Weights of a small mixture-of-experts language model, trained from scratch on English Wikipedia: 545M tokens.
Below are experts of layer 5 (counted from 0) of a mixture-of-experts language model. Rows are named router (the router's row for the expert), gate (a neuron's input weights, with its number), up (a neuron's input weights, with its number), down (a neuron's output weights, with its number) and show model dimensions 0-191. Each number is 128 + 32 x the weight over its row's rms, rounded and kept within 0 to 255.
Before each expert's rows: a language model's description of what the expert responds to; "comes before" lists some tokens at least twice as common just after its tokens as in all text. This comes from a sample of Wikipedia text that the model never trained on. Tokens count by the router's weight.

# expert 42
Common adjectives and content words in running prose, such as new, high, such, common, principal, able, given, full.
comes before: " the", " to", " a", "ing", " that", " in"
router [133 108 117  88 150  73  75 137 122  78 170 175 177 133 131 104 159 114 194 145 150 146 125 105 129  72  85 120 101 104 164  82 155 183 183  72 148 163 133 154 133 113  98  91 133 112  91 151 163  99 169  90 112 145 163 119 134 161 155 142 108 151  97 139  94 153 111 128 152 158 124 149 130 150  84 120 143 169 128 165  93 164 120 121 145 129 131 152 100 191  65  42 109 157 121 135  99 104  58 157 118 139 167  63 129 115 125 133 128 158 158 113 146 143 153 161 155 156 119 129 123 114 115  81  41 128 177 107 166 176 150 113 136 136 158  89 192 124 103  86 117 152 127 182 108  80 151 179 117 139 111 113 129 171 146 105 139 136 198 145  44 104 134  57  68 132 165 144 139 132  97 183  90 162 117 100 148 110 177 100 165 116 131 102  73 161 164  99 127 132 149 102]
gate1 [115 131 114  31 135 121 174 131 118 122 163 131 127 113 163 106 101 157 195 136 125 116 128 135 102  71 115 151 139 111 162 152 127 109 155 106 153 177 139  84 103 156 143 124 241  51  81 144 128  98 152 100 147 139 173  86 118 138 194 156 113 151 121 106 149 151  84 101 126 123 169 172 139 152  92 113 141 117 108 156 209 157  86 135 145  81 141  91 132 144 150 122 132 146  81 130 118 124 128 145 130  79  96 158  68 118 111  69 133 157 150 141 141 166 104 156 130 106 167 129 115 165 103 138  82 115 143 145 210 118  76 165 187 128 143  82 114 147 103 114 168 216 147 123 162 133 116 139  90  86 147 194 166 124  84 120  59 117 124 103 144 136 158 104 100  80 191 143 110 149 122 157 134 170 138 116 139 120 177 151 143 110 159 122 104 130 183 147 147 122 157  56]
up1 [184 142  79 120 106 108 157 146 133 177 151 122 197 121  66 127 100 105 106  96 200  76 144  89 113  87 129  94  92 127 143 130 206 147 126 184 158 172 179 120 130 138 153  99 119  74 114 149 115  92  76 148 140 108 144 132 134 192 111 102 150 138 114 116 117 132  70 162 118 130  76 126 168 218 127 170 146 103 116 141 103 142 105  95 136 170 134  92 119 189  91  90 144 172 150  79 101 110 171 104 114 143  80 113 165 156 143  97 111 124 150  85 170 129  84 124 138 128 157 169 139 141 120 119  86 128 104 157 125 123  75 137 172 146  90  89  88 123 151 129 187 153 150 130 103 106 105 126 116 171 154 119 151 130 150 134 150 142 111 111 128 127 129 164  25 137 163 167 173 133 106  75 123 147 119 152  82 121 198 107 146  55 102 130 139 129  44 164 151 156 171 114]
down1 [186 121 135  90 117 110 106 100 134 139 103  92 149 130 122 180 123 128  75  73 176 138  94 121 118 112 145 105 114  89 167 126 169 125 149 139 167  82 200 116 183 185 105 159 140 130 139 150 107 150  73 119  90  74  95 101 161 119 134 123 100 112 134 107 101 134 121 101 148 147 137  95 123 153 146 159  87 124  93 120 118 130 142  79 162 146 132 124 177 110 127 121 136 113  94  79 119 147 131 151 172 158 148  99 169  92 119 110 187 104  87 204  84 158 140  73 112 131 151 182 124 165 149 127  79 111 124  91 179  97  60 140 201 152 119  97  84 116 152 178 109 117  84 103  96 125 103  98 137 144 137 117 112 146 139 121 128 157 172 154  87 155 201 138 146 100 120 192  90 148 152 124 151 179 183 157 113 177 186 100 200  48 142 172 129 159 112  96 137 131  42 138]

# expert 43
Month names and digits of dates and numbers, mostly in table rows, such as June 07, 1 May 1999, 362 AD.
comes before: " |", " ", ")", "–", ":", ")\n"
router [105 144 192 141 189 136 107  83 183 166 132 109 144 163 151  92 142 140 106 143 144  78 153 109 141 119 166 165 107 183 135 145 133 101 159 180 174  91  99 121 145 112 103 119 115  83 105  93 150 197 105 144 142 124  64  92 135 115 126  94  41 120 153 127  98 148 125 181 112 161 123 124 159  96 107 103  73 125 127 102 158 174 153 161 152 111 158 126 101  70  92 156 103  91 102 133 139 148  69 105 139  88  85 119  88  72  77 113 130 138 139  94 112  56 159 158 166 165  79 128 153 172 138 115 146 170 105 107 135  95 104 174  60  79 159 165 120 139 151 153 121 117 114 113 127 162  79 200 162  78 113 138  94  82  76  78 101 132 139 126 143 127 112 147 144 122  81 148 142  70 103 103 137 152 200 112 171  53 120 142 142 153 146 142 171 134 120 173  91 124 112 158]
gate0 [ 79  80 127 124 120 102 138 124 141 111 146 170 137 169 158 112 117 199 132 106 104 113 198 110 111 142 111  62 197  98 106 205 145 139  58  89 128 119 164 137 136 155  97  62 152 175 139 145 114 157  71 125 106 191  94 149 145 124 187 111 117 139 110  97 133 126 160 106 132 160  66 118 142  87 138 110 133 232 102 149 132 168 135 144 117 120 148  65 139 129  92 164 106 116 127 114 104 119 139 166 141 131  64  69 123 119 113 185 143 107 159 136  87 101 130 131 113 115 138 102  97 169 164 143 199 127 105 139  90 141  99 141 107 138 120 157 120 111 128 133  95 148  83 106 101  96 155 194 134 153 125  85 102  91 149  63  96 107 107 132 184 102 174  99 131 159  85  97 135 155 148 100 169 119 201 119 172 103 130 137 123 186 134 135 189 128 148 145 109 141 122  48]
up0 [134 112 137 139 106 150 115 110  53  70 135  72 149 100 129 156 166  81 157 145 131 139  72 138  45 106 171 157 175 108 129 110 129 159 140 137 110 141  99 151 129  63 114 111 113 125 143 126 120 104 137 168 139 108 151 105 132 122 153 136 118 131 163 119 128  42 150 153 109  99 106 160  88 134 112 147 162  44  91 134 149 118 138 142 165 112  74 153 136 142 103 116 126 156 120 108 149  94 141 194 115 120 155 144 153 125 138  98 152 141 127 109 154 144 124 200 161 143 173 138 162  47 106 127 146 127 142 131 153  93 177 104 195 144 135  89 122 119 148  98 159  99 117 151 165 122 136 133 135 152 154 168 144 197 164 188 155 201 135 138 127 165  96 167 123 119 218  95 150 133 192 179 103 137  35 141  76 179  71  76 115  80  99 136  98 126 177 116 155 142 143 156]
down0 [162 136  95 135 149 181 202  90 129  97 115 136 126 147 164  96 119 132  72 142  65 150 123 107  53 139 144 113 107  97 127 161 109  56 157 184 120 141 177  95  98 103 187 135 118 124 138 100  93  45 142  98 124 132 141  97 135  64  78  33 116 145 112 137 179 110 147 150 170 122 155 116 140 118 147 195 131 141 137 158 134 105 156 100 193 118 149 121 133 136 176 130 104 145  91 117 137 137 151 151  75 144 149 144 113 152  70 172 142 112  79 132 128 155 130 107 109 114 150 155 114 111 120 146 139 118 102 147 162 111  81 129  78 159 152 171 120 178 106 133 207 112 165 174  84  98 129 132 149 141  74 173 125 153 181  60  92 124 141 135  78 167  89 117 129 113 130 173 125 201 156 142  95 167 123 147 113 143 142 126 101 132 111 127  93  86 138 203  91 140 137 190]

# expert 47
Main verbs after a subject in narrative or biography, such as joined, merged, recorded, began, took, moved.
comes before: " the", " to", " a", " in", " that", " his"
router [110 187 165  64 162 108 134 103 172  88 177 109 151 196 156 196 107 128 108 144 151 107  93 112 127 160 118 146 132 108 154  52  96 130 119 113 163 131 169 175 156 125  77 134 126 115  84 145  53 134 105 107 122 127 106 136 143 130 125 159 138  87  98 147  99 212 137 124 153 138 156 174 144 151 163 126 127 149 120 139 108 104 118 151  77  90 164 128  84 131 113  88  79 139 126 147 182 176 140 109 165  92 140  63 226  66 129  98 192  91  86 114 151 127 105 142 101 196  74 146 120 110 180 157  94 147 134 114 110 153 166 110 150 141  81 106 136 163 180 122 145 124  76 129 122 110 150 105 150 200 110 104  95 198 120 177 160 141 132 163 107  91 121  93 133 155  74 113 132 115 106 105  94 127 167  93  70 138 128 172 107 107 133 114 112 108 145 135 138  87  96 130]
gate1 [138 113  80 150 152 169 117 150 137 136 131 169  89 160  84 135 109  96 137 105 135 138 120 162 115 108  62 129 141 120 143 133 101 135 129 130  78 188 145 134 103 169 111 132 132 126 102 204 119  79 165 100  93 111 129 153 132  73 202 103 100 140 139 157  96 163 154 117 157 164 124 159 113 123 110  74 175 167  97 218 106  86 109  74  99 163 127 105 110  80  88  61 139 129 119 105 141 145 167 144 175 154 137  89 138 108 153 120  94  99  79  87 168  82 149 135  78 133 161  95 105 147 130 152 141 159 145 133 147 249 106 114 113 126 162 114 155 125 211 109 154 181 119 110 181  98 165  99 111 113 147  97 112 155 132  99 130 142 147  79 113 145 128 140  88 116 156 178  65  80 122 124  79 136 172 111 187 111 102 111 100  95 125  96 105 124 166 123 172  59 131 103]
up1 [176 122 109 134 113 195 161 145 137 176 190  99 138 111 107  92 126  80 173  99 154 111 128 140  87 130 107 150 142 111 133 127 147 178 112 146 126 172 161 153 146 186  95 125 154  90 182 150 120 128 113  81  67 139  99  91 127  96 106 127 152  83 191 129 119 176 133 160  73 128 115 125 178 167  99  80 150 216 144 175  68 122 123 137  63  92  85 116 112  95 160 137  66 114 119 120 195 136 136 100 167 120 156  93  99  81 104 159 146 100 105 130 183 107 116  75 116 119 117 155 134 142 135 108 103 161 121 135 147  72 142 176 132 120 135  88  59  67 130 119 132 116  78 178 113 133 165 119 100 170 111 104 165 155 107 133 165 129 177 139 180 113 151 103 113 115 173 195 137 138 169 178 119 148 172 148 137 178  84 193 145 130  93 139 114 148 185 149 124 130 129  97]
down1 [141 150 119 154 139 127  90 151 125 124  71  81 150  63  93 137 147  80 105 135  81  99  96 117 157 125 117 168 110 108 114 123  94  95 224 138 167 124 112 126 128 120 164  76 115 114 126 118 122  51 150 165 111  87 126  87 169 176 143 146  61 157 181 138 112 196 137 145 117 152 110  73 119 126 131 150 132 113  50 113 125  94 128 122 127 124 133 119 104 109 149 129  93 160 130 180  88  80  70 124 130 116 141 128  44 166 109 116 118 204 135 164 159  62 125 129 171 119 112 133 104 114 124 125  60 171 139 127  97 182 128  58  76  99 132 111 131 117 156 151 100 111 173 189 131 143 134 138 150 165 119 127 116 130 116  95 151 153 102  95 146 153 193 154  43 133 125 120 185  86  89 104  86 124  49 124 145 124 174 126 108 128 171 103 143 140 159 159  97  98 140 115]

# expert 11
Heading and infobox words like born, footballer, politician, career, Coordinates, Genus, plus year digits and closing parentheses in biographical entries.
comes before: "\n", ":", " |", " (", ",", "\n\n"
router [136 147 165 125 119 122 110 122  92  94 179 136 174 152  76 133 101  95 170 135 141 141  85 135 118 157 155 140 161 108  82 117 113 137 117 120 122 153  99 128 184 111 172 119 120 162  87 100 121 181  80 164 144  95 106 132  66 143 124 132 159 191 110 150 128  78 148 131 164 108  84  89 175 172  97 101  98 210  91  78 113 151 106 119 106 133 164  64  83  82  78 100  76 101 103 109  68 155 146 189 130  71 164 141 195 118 121 126 141 112  75 100 193  85  76 130  84 160 125 138 149 140 156  73 120 115  75 122 170 102 108 136 163 105 150 104  94 132 131 133 103 136 120 124 125 144 152 183 163 108 130 122 101  59 117  81 148 105 141 170 145 106 105 158 164 141 117 165 130 187 127 168 148 181 206  94 167 101 172 119 132  76  99 123 175 111  93 105 109 122 136 106]
gate2 [174 137 128 108 149 103 106 138  81 121 120 145 159 121 116 123 107 165 139 137 150 122 122 167 182 204 152 144 155 105 144 105 194 130  64 101 128 139 170 147 143 127 108 123 113 128 119 148  91  94 113 143  97 106 114 144  88 132 157 110 150 131 145 110 163  77 187 154 139 114 123 126 164 131  59 149 145 203 152 135 109 132  64 118 106 167 119  78 109 110  90 170  65 135  85 118  91 105 159 103 150 103 171 142 135 154 175 142  94 218  79  85 112 125  29 155  66 167 129  94 154 116 178 104 117  85 149 128 123 167  98  73 167 117 131 145 173  68  76 105 114 112 122 165 104 145 119 150 125 132 134 107 197 121 102 125 138 117 148 140 105 129 128 147  93 155 168 191 161 127 108 133 159 100 159  92 185  80 119 183  97 102 103  97 173 139 102  82 180 132 126  63]
up2 [148 102  84 139 158 172 116 131 153 127 102 140  58  94 158 154 201 104  97 115  80 147 106 112  96 109  97 161 118  99 160 118 104 147 180 145 166 106 117 107 103 109 192 141  99 113 141 143  94 137 151 157 184 211 136 114 180 111  88 208 163 109  81 185 126 144 112 171  99  99  81 128  98 162 147 200 140 106  76 115 139 131 146 120 161 118 128 181 134 155 167  97 150 129  90  74 114 150 134 122 173 171 116  80 137 144  76 171 135  91  99 173 125 131  93 140 148 125  93 107 140 152 126 149 147 166 135 128 148 209 144  84  53 159 123 153 117 113 139 140 160  86 159 117 105 159 138 119 112 186 170 178 138  99 147 151 168  49  87 128 120 106 102 110 121 138 148 119 133 138 150 128 145 142  87  63 150 129 158  94  97 153 172 172  73  64 113 109 117 133 108 170]
down2 [ 85  46  72 146 168 120 134 139 172 108 148 125 163 107 117  84 130 121 133 157 138 165 149  63  77 173 121 152  91  85 147 174 100 133 117 183 129 133 100 161 131 113 152 193 124 165 182 140 102 127 137 144 156 135  78 128 140 173 142 117 127 145 101 163 152 161  76 177 175 164 124  59 162 125 166 118 161 146 112 101 148 145 148  78 107  99 116 136 144 142 153 140 115 156 111 120 150 120 111 149  89 122  72 115 159 117 112 138 169 165 125 167 113 100 186  76 101 155  87 112  87 222 125 106 171 149 113 140 143 107 149 142 162 162 149  97 111 150 129 157 137 200  65 124  84 152 132 164  92  53  81 147 165 145 135 125 147 143 168 125 156 131 157 168 107 110 110 188  14 103 156 121 120 179 111  95 112 166  76 141 110 100 153 113 118 143 156 139 112 153 113  88]